config.yaml
num_hidden_layers: 11
hidden_size: 192
n_experts: 128
experts_per_token: 8
d_expert: 32
d_shared_expert: 0
hidden_act: "swiglu"
moe_layers: [0, 1, 2, 3, 4, 5, 6, 7, 8, 9, 10]
router_score: "softmax"
normalize_top_k: false
routed_scale: 4.0
balance_loss: 0.00295
balance_bias: false
init_std_router: 0.0208
lr_router: 0.000407
num_attention_heads: 2
num_key_value_heads: 2
head_dim: 96
vocab_size: 10510
norm: "rmsnorm"
norm_place: "pre"
norm_eps: 1e-05
positions: "rope"
rope_theta: 63100.0
rope_fraction: 1.0
qk_norm: false
attn_scale: 0.102
tie_word_embeddings: false
parallel_block: false
init: "uniform"
init_std_qkv: 0.0584
init_std_o: 0.0
init_std_up: 0.0584
init_std_down: 0.0
optimizer: "adamw"
learning_rate: 0.00147
lr_mult_o: 1.57
beta1: 0.95
beta2: 0.99
lr_head: 0.01
max_grad_norm: 0.5
warmup_steps: 230
schedule: "wsd"
decay_fraction: 0.95
decay_shape: "linear"
final_lr_fraction: 0.0
batch_tokens: 65536
max_seq_len: 1024
doc_mask: true
train_tokens: 444900000
max_steps: 6789
dataset: "wikipedia_en"
Below are experts of layer 8 (counted from 0) of a mixture-of-experts language model. Rows are named router (the router's row for the expert), gate (a neuron's input weights, with its number), up (a neuron's input weights, with its number) and show model dimensions 0-191. Each number is 128 + 32 x the weight over its row's rms, rounded and kept within 0 to 255.
Before each expert's rows: "comes after" lists some tokens at least twice as common just before its tokens as in all text. This comes from a sample of Wikipedia text that the model never trained on. Tokens count by the router's weight.

# expert 16
comes after: " |", " the", " a", " The", ";", " and"
router [108  86 174 139  72 122 164 180  92 120 160 119 118 148  88 198 166 136  69  79 142 157 169 118 130 149 180 100 113 152 140 128 139  67 122 136  72 160 119 165 192 105 108 178 170 114 108 103 123 144 144  98  80 119 135 168 189 148  96 156 144 116 116 151 126 151 137  62 185 141 139 197 137 135 137 146 102 119 100 171 116 136 121 126 128 121 185 130 129 182 152 132 121 127 130  82 128  88 131  87 111 161  91 138 111 112  65  70 117 177 123 187  95 190 152 164 145 116 149 117 106 142  94  96 124 106 173  94  99  76  77 161 133  83 148 118 100 154 139 137 111 112 176 109 142  92 146 131  92 164 141 146 107  59 105 190  92 161 149 148  76 135 157  91 157 153 134 143 185 113 164  95 105  70 113  90  97 156 108  76 127 143 171 168 185  89 177 126 105 125 157 139]
gate0 [133 131 133 154 116  83 142  53 137  86  72 113  97 133 177  83 123 140 179 109 168 115  80 167  83  92 166 132 106 131 124 143 104 111 120 107 105 164 106 177  79 140 158 127 167  89 223 126 111 134 102 110  74 173 158 109 111  37 154  75 183 210  50 140 100 124 186  62 129  85 120 178  80 127 128  96 154 164 144 166 146 106 110 192  73 111 134 120  94 175 127 118 138 160  70 152 147 103 172 132 107 113 111 149 141 168  98 125 148 144 106 151 143 138 116 137 135 106 144 190 149 133 123 111  67 122 109 115 140  94 165 129 121 129 146  90 115 109 108 191  98 124  97 115  86  69 134  73  94 145  79 124 157  77 149 116 117 133 110 140 148 136  95 113 109 141 129 119 126 130 119 208 126 119 102 125 126 130 130 148 143 153 144 101  57 166 109 107  98 143 165 108]
up0 [129 117 123 133 132  71 149 104 159 169  87 125 116 121  78  94 122 166 168 113 159 124 125 202 104  76 194 146 123 114  83 119 161 163 137 151 134 161 143 197 157 133 122 150 166  98 141 122 107 195 161 106 139 169 170 115 170  91 129  90 144 183 129 183 132  97 154  82 143 144 146 142 138 202 110 123 187 111 130 159 168 148  91 191 106 150 105  97 100 132 159 145 105 113 134 100 161 155  97 141 112 163 143 130  99 181  25 136 156 113 117 211  86  91  59 143 150  88 125 201 141 136 122 147  52  66 124 155  99  89 148 154 103 141 142 100 110 134 104 179 128 163 174 115 126  91 134  79 132 119  67 135 155 126 161 112 146 173 135 181 153  50 110  84 124 154 143 148 136 112 118 129 126 104 149 129  97 153 143 108 120 138 145 139 100 158 174 138 123 136  88 150]
gate1 [ 44  92  84 170 142  99 118  95  83 156 132 159 113 160 147 108 114 116 133 111 144 123 122 139 138 158 102 109 114 130 118 118 137 169 126 151 125 122 118 117 136 119  77 151 115  59 138 111 198  69 136 151 114 110 116 129 116 196  80 106 171 159  97 106 172 130 122 136 101 129 109 115 112 141 123  98 153 121 137 148 107 153  79 151 158 106 164 147 137 159 172 175 161 173 139  62 159 141 153 121  50 169 112  54 136 129 173  85  98  93 117 182 125 166 141 132 134 106 189 159  77 189 156  90 134 135 112 102  85 131 106 174 127 148 150  64 130 145 105 150 147 220  62 105 160  73 186 144  88 167 185 128  88 120  64  79 137 175 166 165 109  91  89  93 131 140 160  86 113 131 132 183  98 109 119 130  88 152 133 134 135 138 106  74 105 161 166 137 116 146 145 108]
up1 [ 99 105  84 110 110 105 132 164 179 166 152 120 110 166  82 137  90 156 119  40 151 136  93 126 103 111 132 146 129 150 115 204  86 116 152  76 159 104 100 187 138 103 111 100 120 105 130 145  67 125 106 130  88 132  82 106 155 131  56 135 136 137 151 121  80 156 133 144 119 132  61 139 118  83 188  85 134 151 176 163 142 118  96 144 139 184 163 149 130 124 122 119  73 187 172 159 111 180 174 134 118 154 116 173 139 159  80 106 103 115 118 128 135 187 154 126 110  53  65 149 136 156 125 123 130 148 108  83 143 157 186 149 197  78 159 126 132 179  95  95 111 107 126 109 123 134  92 150 118 158 179 140 128 147  89 148  67 147  68  89 152 138 161 185  61 128 119 100 106  89 152  89 117 182  92  80 119 118 165 142 117 121  84 154 163 126 142 182 129 100 126 133]
gate2 [135 115 174 175 135 165 162 165 136 137 159  53 162 131 126 100  79 164  63 114  64 158  83 138 112  87 112 137 115 113  53 106 126 130 147 164  84 164 150 140 115 144 140 138 114 132 158 164 157 125 127  97 117 127 127 100 162 152 116 171 123 176 162 129  77  83 155  96 154  83 171 101 146 136 108 178 129  58 158 184 124 143  98 142 126 101 100 137 156 115 139 135 119 144 128 155 134 179 128 200  98 128 122 163 158 161 109 119 107  94 116 109 128 118 131 123  82 116 134 161 151 136 111 127  90 145  75  69  70 138 155 195 176 144 111 110  97  63 130 123 138 139 165 155 102  94 152 134 185 147 151 134 135 197 195 105 122 123 145  94 135 116 141 141 178 131  78 137 139  89 152  66 177 113 153 159 126 106 149  98  60  72 150  77 178  57  79 148  90 151 132 177]
up2 [ 98 130 151 105 141 119 111 177 121 151  96 137 151 150 195 139 146 161 160 134 106 169 179 111 154 145 123 105  60 121 157 196 175  73 113 115 119 142 102 142 177 112 197 135 108 150 111 135  75 143 112 165 118 170 114 145 102 156 171 135 183 109 138 149 112 116 165 174  86 111  63  97 116 131 148  83 157 120  47 139 108 105 206 118  85 127 127 173  71 142  85 121 143 121  86 171 135 133 160  51 165 152 146 104 102 137 169 131 127 160 134 194 124  87 103 155  92 148 133 122 120 124 156 132 184  97 166 176 159 118 149 121 119 172 120 116  84 194  91 119 160  81  86 125 173 150  81 132  94 109 107 125 105  31 147 156 118 146 150 163 133 164  69 132 148 135 188 162  95 164 132 155 124 135 131 118 186 147 118 147 144 147 162 106 113 175 144  89 135  85 152 129]
gate3 [144  65 110 130 104  83 110 161 130 114 145 117 146  83 113 176 133 152  85 106 120 144 117 174  95 135  90 141 149 151 128 106 151 159 127 127 119 132 138 115 191 155 147 145 116 160 125  96 111 100 108 192  75 104  64 153 152 170  95  72 111 156 123 202 134 148  78 171 104 101  94 103 124 183 146  47 121  90 134  97  93  59  83 153  97 176 121 143  94 106 137  95 141 130 102 129 132 100  91 132  75 111 110 168 137 159 103 130 151 163 102 116 131 178 106  85  94 121 115 112 123 141 113  99 191 142 134 127 134  91  96 108 129  94 123 141 126 107 114 116 164 123 114 128 184 134 172 193 148 198  81 127 105  81 100 137 101 193 109 174  99  99 174 110  95 138  68  83 136 103  87  32 140  72 174 100 161 159  73 109 165 111 182 142 148 112 116 119 128 143 143 179]
up3 [114 143 151 160 105 157  97 145 137 187 187 136  94 160 121 127 139  90 137 124  85  46 170  86 111  94 135 162 133 146 139 152 166  81 129 134  96  53 134 101 115 167 108 131  96 151 132 167  88 145 127 117  91 167  99  85  86 110 150 134 123 190  96 138 122  99 109 126 162 195  78  91  95 131 114 165 155 120 135 176 169 147  83 162 103 127  94 172 102 196 126 144 133 115 114 129 128 159 191 100  99  97 153 152 132 102  75 134 117 150 142 170 102 100 160  98 111 114 172 132 135 119 131 195  38 120 172  80 118 115  92 126  84 133 129 132 112  62  97 114 123 113 157 120 128 140 123  92  71 143  85 122 138 174 118 150 138 123 145 101 110  87 161 167 185 114 199 129 120 162 153 121 172 163 141 135 104 131 116 191 130 165 152 157 207 185 153  98 108  54 127 153]
gate4 [132 102 162  96 152 215 117  93 101 150  94 180  89 134 105 124  74 132 169 104 112 142  84 129 145 135 176  98 169 120 130  96 159 184 134 118 137 133 158 104 108  85  93 150  90 127 193 120  80 104 100  98 110 105  93 113  59 196 130 146  78 138 133 129 144 117  94 107 122  94  87 180 117 102 154 115 179 104  92 115 158 141 185 109  90 139 130  78 168 167 187 115 104 128 167  96 127 156 120 154 172 137 188  37  85 114 130 145 139 138 161  86  98 115 159 137 148 137 163 101 127 175 106 113 120 105 147 174  96 136 180 129 119 151 171 157 122 123 106  85  82 147 174 152 103 117 120 145 129 123 162  82 146 135 178 129 208 105 140  66 134 138 120 164 141 158 134 131  42 151 199 155  89 152 130  99  76 131  98 154 167  92 125 112 116  79 106 128 122  96 158 112]
up4 [158 105 119  64 123 117 127 141  76 121 113 123 111 122 153 156  47  85 193 160 119 128  82 113 189  81 156 119 108 131 125 127 169 166 108 122  68 140 143 221 134  98  57 157 149 119 152 119 102 104  86  82  78 168 121 162 125 129 136 174 151 114 160 130  88 186 137  74 111  87 104 152 118  90 128 171 136 164 168 149 158 132 125  76 105 172 147 107 122 146 177  99 150 183  70 153 151 131 118 153 190 198 138 145 110 134 130 117  84 180 131 173  91 162 130 123  90 179 189 118 136 128 146 106 129 114 120 104 186 139 129 214 132 168 153 156  89 149 143 104 140 125 103 150 151 151 110 117 125 124 161  84 121 158 151 114 155 118 161 133 115 161 118 102 133 134  91  81  88  66 199 110 107 143 158 104 135 129 140  92 217 124 152 154 123 112 144 123  96 107 114 149]
gate5 [ 92 128 127 130  85 145 121 140 129 143  88 126 115 172 120 186 120 138 112 169 156 110 129 113 133 151  81 112 142 113 112 157 139 123 155 109 170 137 141 183 118 110 119 170 120  93 142 106  98 160 179 114 192 176 156 159  82  44 105 119 113 151 168 156 142 121  93 143 100 101 103  40 188 109 137 190  77 124 140 116  91 121 131 137 129 176 131  89  92 162 184 174 127 100 146 133 136 123 138 105  64 116 167 180 144 145 106 133 167 131 127 154 172 118 171 175 151  92 155 106 153 151  71 154 160  99  83 125 154 166 121 159  88 127 112 160 133  39 124 153 177 121 154 134 129 179 117 123 123 173 128 112 171  76 103 147 130  92 175 120 122  63 161  64 110 113 155  74 160 182 121 120 128 180 119 114  97 123 187 149 124 156 133 127 142 193 108 144 119  39 147 178]
up5 [137 201 135 141 163  69 132 106 124 103  98 208 104 132 135 149 115 138 137 122 144 153 102 145 136 140  97 151  92 159 167  97 143 152 128 136 129 130 137 132 121 166 128 101 134 173 163  82 116  75 139 147 104  87 138 120 137 162 160 134 187 180 140  90 112 143 171 100 136 193 132 148  72 103  92 133 170 138  59 140 198 139  78 119  79  73 124 146 103 113 149  96 139 138 133 161 126 157 173 129 192 133 163  88 159 106 189 147  88  86 129 120 121 107  88 132  80 185 148 183 132  95 132 127 122  99 117 142 141 170 119  89 139 128 164 109  95 188 122 153  62 130 119  99  86  72 169 137 108  36 171 122 149 136 151  91 130 149 124 157 167 157 131 161 130 155 147 188  45 131 117 154 138 123 115 149 151 179 105  80 117 144 216 127 110  62 146 135 130 135  98  94]
gate6 [109 112 103 156 170 176 135  92 179 163 144 138  95 110 133 103 161 178  88 100 158 115 105 158 111 116 168  96 112 112 127 159 113 160 139 157  85  54 125  61  84 105 111 209 151 184 156  90 102  83  94 109 134 107 135 157 130 193  96 169 166 133 136 161 137 199 170  90 162  99 144 149 160 149  74 185 164 113 111 102 110 143  85 169 149 131 129 149 173 170 147 101 160 112 114 120 139  97 122 126 154 137 113  65 113  84 134 105 119 118 116 142 139 123 158 177 198 202 132 131 113 159 200 151 139  84 145 152 152  99 115 130 116 123 162 103 127 114  80 115 136 190 156 139 177 163 128 103 162 129 143 141 156 177  94 126 121  86 143 174 120 132 141 121 131  99  93 177 152 120 124 124 155 145 122 104 181 105  70 107 110 148 176 112 126 161 125 230  72 150 150  89]
up6 [ 76 145 127 118 184 153 119 125 133 124 114 139  88 185 132 124 159 159 130 120 207 120  68 123 161 178 142 152 101  92 165 162 184 122 156 166 114  95 128 123 110 122  91 155 130 104 127 125  94 113 135 194 125 106  98  90 163 204  99 114 118 144 154 188 203 170 134 105 121 121 113 130 134 183 141 142 140 157 123 145 114 159  17 105 137 163  90 147  85 144 102  74 169 156  80  87 136 147 118 136  70 142 143 132 152 163 134 103 177 117  78  86 115 189 154  78 193 164 121 140  95 123 226 134  97 128 139 201 177  98  89 112 100 134 151 148 140 154 140 100 147 111 171 100 176  99 140  88 112 104 131 163 136 118 130 167 130 113 176 109 146 145 126 151  70  77 135 115 155 110 111 127 114 164 193 116 120 111  95 119 121 120 134 108 108 171 125 166  77 126 155 132]
gate7 [ 46 169 155 106 118 164 115 124 139 124  88 101 138 116 138 139  88 100 181 171 128 140 145 124 148 162 114  89 117  57 178  85 116  95 104 144 111 209 170 142  77 126 149 128 162  99 156 112 164 129  91 162 108 113 167 139 104 186 124 171  77 205  47 108  97 171 120 129 128 154 122 173 151 138 103 114 145 157 105 157 121 152 183  95 166  99 144  99  91 138 112 168 196 189 168 115 145 156 130 103 167  67 146  89 123  70 137  91 123 129 123 155 113 117 107 127 113 103 120 131 142 118 187 174 160 109 101 118 130 150  64 173 107 154 154 118 133 101 122  82 200 117  95 134  46 114  88 149  91 161 171 129 167 158 119  30  90 106 159 137 119 135  92 131 128 127 179 106 144  99 136 119 135 158 141 131 132 154 132 123 136 134  94 146 127 148 138  79 142 149 171  86]
up7 [106 117 130 134 112 194 124 159  67 121 140 140 180 108 156  88  99 175 160 185 140 196 138  87  96 107 134 121 133 125 102  88  81 107 131 110  84 132 156 134 185 152 114 118 170 127 140 170 123 162 130 110 150 126  82 148 135 137 143 171 152 105 190 100 133 131 174 178 112 141 153 100 169 151  98 106 162 136  97 164 139 159 141 114 123  72 160 113 169 164 114 168 104 116 205 127 152 146  67 134 150 121 124 137 108 118 148 168 149  93 175 117  78 155 114 168 117  90 125 127  43 108 103 195 109 145 166 104 144 135 128 139 146 125 114 166 128 134 139 114 111  87 162 194  70 146 152 136 139 106 104 117 166 115  96 193 110 131  86 119 203 160  58 113 124 113 111 120 118  74 168  83 107 202  83 148  83 105 195 120 136 142 122 136 136  48 174 102 109  98 106  87]
gate8 [151 182 123  84 150  76 157 134 153 154  99 132 136 113 127 109 133  71 141 120  71 127 115 130 166  85 134 165 155 102 122 148 117 149 108  71  95 118  96 180  91 143 128 125 143 131 116 107 153 116 113 104 108 106  49 167 176 113 156 131  73 129 164  95 123 115 135 125 140 120 101 147  95 111 108 121 108  61 135 147  81 141 104 191 166  79 146 174 131  60 188 135 128  81 222 172  99 192 170 129 106  76 118 200 199 125 119 152 117 167 153 194 104 173  97 129  85 150  67 109 134 130 122  98  89 106 142  49 166 106 152 133 191 217 153 142  97 101 119 127  95 148 157 147 120  80  86 133 127 120 164 110  96 125 102 177  69 148 143  95 147 139 143 135 127 157 119 175 138 145  83 106 113 102 113 158 126 112 110  84 127 135 157 133 124 100 106 105 120 116 144 157]
up8 [ 82  94 118 108 135 135 113 118 101 116 109 143 100 125 137 124 161 159 132 182 111 121 126  76  99 149 118  57 116 164 137 137 141  66 157  91 150 160 155 115 123 177 141 101  89 104 169 169 150 115  45 148 202 129 218  87  80 170 105 107 130 134  89 152 114  54 102 180 108 128 150 123 108 114 154 132 139 146 176  84 128 149 159 137 149 133  99 118 129 183  96 160 143 147  90 121 117  58  67 135 142 117 186 100  89  98 126 183 150  78 116  62 129  94 188 140 128 123 183 117 173  83 112 150 138 196 107 135 139 200 139 124 101 133  97 168 105 137 120 160 125 133 140 116 121 164 173 123 139 135 147 112 131 152 141  69 208  95  66 121 147  64 118 135 134 131 167 113 145 126 109 131 168 143  85 161 160 117 143 165 100 135  92 128 125 120 132 142 178 179  77  99]
gate9 [141 127 127  81 119 154  53 157 185 104  97  98 130 115 181 136 139 162 142  98 105 120  94 170 172 142 137 111 140  99 144 137 162  99 106 121 131 109 114 103 111 132 175 112 142  55 117 161 136 188 163 140  77 164 101 112 158 122 148  95 114 118 165 139  81 139 217 100 130 173  88 100 124 141 128 177 122  48 151 191 132 132 147 119 104 184 109 141  79  74 148 131 138 144  80  84 116 144 133 144 152 129 173 100 126 127 165 102  87  53 121 152  97  68 121  35 156 208 128 168  79 101 159 126 109 114 156  82 115 188 157  68 101 102 124 132 120 142 185 172 144 137 174 156 161 117 159 164  95 125 160 184 189 142 150 134  82 110 141 114 109 159 153 146 135  93 113 176 117 123 149  96 108 146 138 102 151 107  78 132 135 149  90 146 136 144 101 145  93 148 105 158]
up9 [114 127 172 185 129 159 148 129 106 184  93 119 101  90 117  80 142  83 115 154 106  81 120 124  75 125 113 167 124 113 141 114 107 119 102 128 105 142 107 131 125 149 123 144 130 130 106 102 147 103  93  96 211  52 178 173 148 145 151 131 154 131 120 132 127 112  98 172 102 110 110  73 199 118 115 127 145 153  87  99  59 146 132  71 102  64 156  98 140 161 163 106  48 180 131 133 122  78 137 124 113 132  56 112 138 149 134 196 166 132 142  98 165 153 103 165 110  78 120 152 164 130  85 124 110 137 103 153 139 108 157 152 197 101  95 132 154  96  89 124 106 119 116  81  75  97  83 142 200  58 145  71  99 117 124 149 140 156 108 143  82 159 135 138 115 178  78 131 124 183  99 137 135 123 193 133 192 174 123 121 144 139 151  86  57 117 124  89 170 118 130 133]
gate10 [ 85  87 127 123  74 162  95 161  93 106 141 134  80 170 207 106 125 120  79  97 128 138 182 112 147 174 139 191 185 128 122 111 150 149 126  85 109  52 167 119 129 102 109 105 100 141  87 107 104 169  75 146 169 164 152 145  90 192 132  67 155  87 110 143 168 215  83 122 106 128 153 169 120 135 117  95  98 187 154  85 128 141 103  85 138 122 161  91 116 135 143 108  91  81  51 150  68 115  79  96 157 169 118 102 107  94 119 123 115 126 118 102  88 125 112 148 145 109 129  91 143 151 116 138  92 140 133 164 128 138 112 111  89 123 130  82 101 170  96 102 156 122 105 125 165 140 181 158 181 108 150 114 128  98 108 157 106 131 160 133 104 203 130 155  94 104  59  96 147  50 130 201 125 163 175 164 120 146  97 107 131 147 144 102 115 121  85 171 135 134 145 132]
up10 [ 86 145 149 141 116  89  88 128 142 150  92 110 126 179 141 100 122 146 134 129 155  93 111 129  93 154  82  97 101 104 101 175 185 129 156 112 117 133 162 157 131 153 157 170  98  97 134 110 174 106 152 147  75  92 201 111 126 144  94 200 104 201 157 163 122 120 168 163 124 115  91  63 140  86 102 202 138  34 113 170 117 153 142 135 171 120  78 169 101 167 101  98 158  94 144 124 117 125 158 161 167 122 170 136 110  90 155 147  98  73  96 133 111 106 137  99 159  95 146 135 118 147 154 145 160  80 182  64 146 132 128 117 136 129  89 151 170 110 166 143 179  94 143 180 114 165 104  75  96  98 151 107 145 128  83 170 160 125 225  79 147 100 102 127  95 192 162 115 147 132 155 122 170 132  91 150 111  89  77 106  80 135 120 151 153 121  99 161 134 118 115  97]
gate11 [167  88 133 104  89  99  90  98  83 145 163 151 159 121 137  93 126 175 102  84  80 100 170 139  78 154 135 127 162 146 165 134 129 120 129 174  85  67 131 143 122 118  96 161 126  83  94 119 142  91 117 121  75  85  77 150 142 103  99 115 146 148 101 131 143 156  70 135 128  77  89 170 146 139 108 102 133  93 184  97 178 119 142  64 117 154 122 161 141 167 109 142 127 150 108 115 100 126  52 108 105 118 202 161 162 124  94 125  63  83 137 133  73 201 140 129 144  91  92  87 110 125  92 142  91 155 101 159 131 105  93  83 164  89 129 120 103 179 171 129 107 132 125 131 187 205 143 184 112 154 113  82 142 166 143  54 137 105 127 123 134 104 161 119 189 113 167 103 113 108 117  94  87  94  91 163 138 150 116 106 130 121 134 101 107  82 131 217  79 141 117 170]
up11 [166 154 111  82 141 141  92 134 137  66 165 172 159  79 126 150 189 160  59 132 160 157 156 141 115 104  90 114 184  96 125  93 125  88 162 178  74 159 101  84 144 126 122 158 109  79 170 115 102 126  89 117  77  98 130 122 111 192  86 122  76 152 127 121 109 161 170 153 171 106 113 143  82 139 100 165 137 112  94 157 162 132 129  52 178 154 127 151 104 139 139 134  93 135 140 120 172 167 128 114 104 118  77 112 162 171  68  82 178 157 121 152 124 101 128 129 169 161 163 165 104 113 129 144 160 175 144  78  95 123 109 170 129 107 117 145  80  89  92 135 102  35 116 146  66 174  81 164 128 149  90 180 139 204  95  93 152 146  64  93 102 101 162 147 110  90 117 124  86 140 149 117  72  91 130 151 173 117 116 109 151 151 151 135 124 128 134 130 155 150 140 100]
gate12 [156 157 112 116  86 111 121 118  84  99  82 141  69 121 134  71 145 132  84  71 111  95 146 112 142 143 130  69 177  52 178 114 122 111  94 141 167  94 162 110 188  89 158  93 125  80 136  70 104 129 146 110 132 136  98 120 175  84 135 127 183 148 134 133 165 135 158 131 122 127  94 162 157 142 102  84  88 177 123 174 100 135 146 142 159 104 174  76 168 102  98 101  79 191 109  75 110 194 121 203 135 135 145  96 172  96 131 108 124 148 135 129 138 169 147 172 156 151 123 114  92 120 171 188 162 191 143 120 101 115  88  95 160 153 153 117 137 137 147  93 142 145 118 125  82 123 142 120 137 115 118 209 153 140  78 101 105 128  97 127 173 140 128 163  85 183 113  94 129  73 132 120 138 157 119  86 107 151 157 108 170 124 155 190 168 160 172 132 171 112 157  54]
up12 [166  99 155 125 114 127 107 122 138  88  95  56 136  93 184  72  65 113 106 149 121 150 191 141 153  78 131  99 104 125 158 129  18  67  98  86 121  84 155 189  88 152  74  75 162  88  99 140 107 135 157 117 167 113 141 116  89  81 121 173  80 125  87  89 129 140 177 121 134 127 178  98  85 118 130  93  90 171 180 147 142 148  92 101 139 152 128 100  90  88 192 173 109 141 120  97  98  96 141  84 146  69 104 165  97 140  75 106 144 136 132 107 136 114 122 133 136 133  78  85 153  93 131 121  79 148 105 133 139 164 146 194 149 125 158 187 105 113 123  74 139 137  95 163  86 183 148 120  93 179  54  95 158 145 125 115 137 131 181 162 108 140 159 106 120 120 111  98 145 151 141 135 177 145 103 142 186 131 168 112  96 119 108 160 141 125 130 129 108 157 144 135]
gate13 [172 150  81 137 160 109 172 110 129  94  62  60 111 151 157 124 119 168 141 123  91 154 169  85 113  97 121 159 114 140 142  84 115  92 159 152 131 103 146 127 132  83  91 158  95 130 170 113 108 114 107 112 116 175 225 131 142  91 144 154 194  89 162 120 153 107 149 137 131 105 149 114 110 120  84 104 107 157  98 114 118 124 176 126 177  97 111  99 126 176 139 125 171 151 104  65 136  84 117  91 154 161  74 106 116 141 109 136 129 170 156 119 149 121 175 179 136 150  78  75 182  88 182 112 100 170 109 107 111 143 136 172 122 120  88 107 158 195  94 192 138 168  99 129 116  91 111 183 166 117 133  75 115 126 105  93 154 116 114 185  76 101  94 104 167 114 144 122  89 134 107 146 159 112  83 126 128 200 166 160 169 134 224 152 129 112 125 116 153 123  96  63]
up13 [211 147  89 139 112 111 117 144 136  94 157 133 115 145 103 135  93 135  96  69 150 153 141  82 123 126 101 124  97 120 112  96  67 124 187 110  93 109 196 159 190  82 125 148  82 111 152 107 122 111 137  90 137 192 138 184  65 112 122 120 213 134 176 101 166 107  98 122 119  90 123 135 124 126  97 183 155  92  66 169  46 135 156 114 163 111 179 103 147 160 154 126 122 118 129  84 142 105 131 117 190 156  56  76 136 143 129 137  97 182 162 141 140 122 124 233 136 100 128 102 121 131 133 104 173 156 136 143 112 178 153 161 144  96 107 139 145 167 154 106 113 106  98 164 123 110 127 163 107 170 155 130 121 100  95 195 103 105 130 162 116 139  92 154 122 136 143 115  84  97 159 139 129 114  87 184 119 159  88 127 166 110 191 108 142 167  98 142 152 101 136  58]
gate14 [140 118 135 186  89 115 113 108 177 181 218 131 136 105 190 136 167 110 121 119  70 148 167 144 110 185 135 214 142 175  77  64 161 152 119 137 120 143  96  75 100  85 140 161 146 105 107 102 151 117 149 181  59  83 139  88 174 129  93  83 111 157 137 122 151  83 162 144 114 112 142 145 114 172  92 112  82 129 218  68 143 202 128 158 110 111  96 137 104  78 119 159  83 143 101 160 119 133 135 136 132 160 117 138 205 115 100 123 105 160 151 149 144 166 111 151  70  42  96 138 141 128 176 185 144 116 136 169 111 144  83 101 109 130 137 143 165 144 144 165 132  79 114 185 127 124 126 146 147  88 128 170 131 145 133 170 122 120 156  97  87 127 142 147 130 145 160 123 110 132  88 108 145 137 103 112 102 162 109 110 137  70 114 136 157 167 112 138 145 144 188 158]
up14 [198 184 155 135 113  70 139 154 130 167  88 144 119 105 107 147  98  92 121 135 195 101 162 150 100 129 125 189 105 154 186 119  82 115 167 161 175 123 167 115 112 188 113 114 154 104 175 143 133 113 116 127 123  90 172 154  98 110 131  95 109 129 193 114 113  69 158 130 140 108 140  96  88 147 107 188 172 132 113 123 129  85 121 111 157 104 129 190  98 124 170 149 122 137 110 117 108 199  56 128 118 105 152 112  98 180 105 133 155 156  90 151 147 142 111 142 132 134 134 174  99 112 100 125  86 151 173  77 107  76 136 119 146  98 128 100 106 117  66  85 123 136 138 125 147 111 133  77  65 185  97 127 118 115 106 140 134 185 128 233 111 137 173 122 181  62 132 163  98 155 114 122 116 143 120 157  98 109 149 127 100  68 141 168 145  57 198 151 106 119  90  90]
gate15 [122  98 114 119  83 114 101 156 107 130 114  98 158 117 117 133 141 154 129 137 147 173 154  86 124 110 138 111 138 163 140 145  99 118 123 130 133 113 148 162 172 169 111 133 153 167 126 126 119 104 131  79 186  88  98 167 208 104 185 153 107  82 110 154 161 118 104  57 135  89  50 154 133 108 175 109 128 104 160 205 171 102 176 104 167 176 152 207 117 137  96 143 125 187 115 107 196 170  56  90 166 105 106 181 126  95 113 162 167 132 117  79 109 135 166 134 157 173 122 106 153 117 148  67 156 112 112  57 136 116  98 103 140 118 107 148 100 117 100 175  59 105 123 113  50 121 103 141 129 170 120 127 130 152 159 114 153 154 112 110 150 132 104 140 184 156 132  66 129 122 123  61 119  99  83 170 130 135  98 172 154  83  93 117 162 164 134 102 106  64 102 142]
up15 [ 99 135 184 119 157  84 112 111 131 126 168 128 202 152 117 150 137 117 130 163 122 109  83 152  75 129 116 156  80 125 129 106 108 101 164  99 117 129 136 100  89  94 199 145 146 116  64 143 146 142 116 180  98 144 165 148  57 180  91 134 117 109 171 159 119 168 146 145 155 133 168 110 133 134  94 113  73 123 119  81  72 142 103 103 161 112  73 109 164 111 166 159 102 110  51 126  48 125 180 117 112 142 105  74 139 144 112  68 140 139 105 192  93  76 181 131 121 101 138  95 140 126 128 169 184 199 114  97 148 154 129 144  82 102 133 128 143 121 137 107 129  67 113 126 183 122 117 170  52 119 146 138 139  85 121 122 122 105 107 179  90 146 156 134  78 113 145 149 138 170 159 126 132 201 129 106 202  95 158 123  83 134  87 108 125 144 154 160 169 148 181 100]
gate16 [150 173 143  77 188 125 124  92 125 142 165 138 120  73 162 141 160 163 103 122  84 148 106 133 117 146  44 148 112 107  93 165 125 173 111 110 145 121 102 137 161 111 149 161 111 153 100 117  96 124 149 148 139  85 149 155 170 105 156 114  74 153 125 219  54 137  97  71 139 147  93 107 122 140  88 157 100  78 145 135 189 142 161  89 106 119  93 134 167  88  72  90  79 161 132 165 144 108 128 101  65  59 115 103 121 165  97 117 134 144 134 145 134 115 155 155 141  98 141 104 117 170  91 135  97 109 184  96 121  65 121 132 140 174 100 186 135  77  98 135 127 135 119 117 107 149 199 135 108  88 137 116 156 178 165  95 104 137 110 139  65 168 121  74 124  39 193 149 162 145 137  62 108  90 107 151  83  72 114 167 119 136 107 142 119 106 128 125 156 149 112 142]
up16 [144 141 126 176 112 133 169 152 110 118  89 134 182 168  88 141 160 121 180 173 182 101  90 116 141  80 162 101 133  83 135 105 124 101 104 168 102 206 123 135 106 150 148  84 154 167 183 103  48 125 126  82 144 179 109 114 110 172 115 172 135  81 103 126 179 135 183 162 134 136 187 102 135 152 155  68 115 145 161 130  58  95 101 161 141 190 179 113 141 135 133 141 121 151 158 133 129 139 145 130 161 167  97 110 176 131 108 137 103 107 175 105  93 113 133 153 165 132 106 173  75 116 161  95 152 129 127 162 179 164 140 125  60 109 113 106 158 159 143 207 102 164 115 128 135 146  88 106 131 138  69 119 102 131 100 143 116 109  74 121 199  92 110 156  80 130 113 145  78  75 117 192 108 138 118 109 158 132 110  75  62 128 116 114 139 150 171 137 152  65 162 117]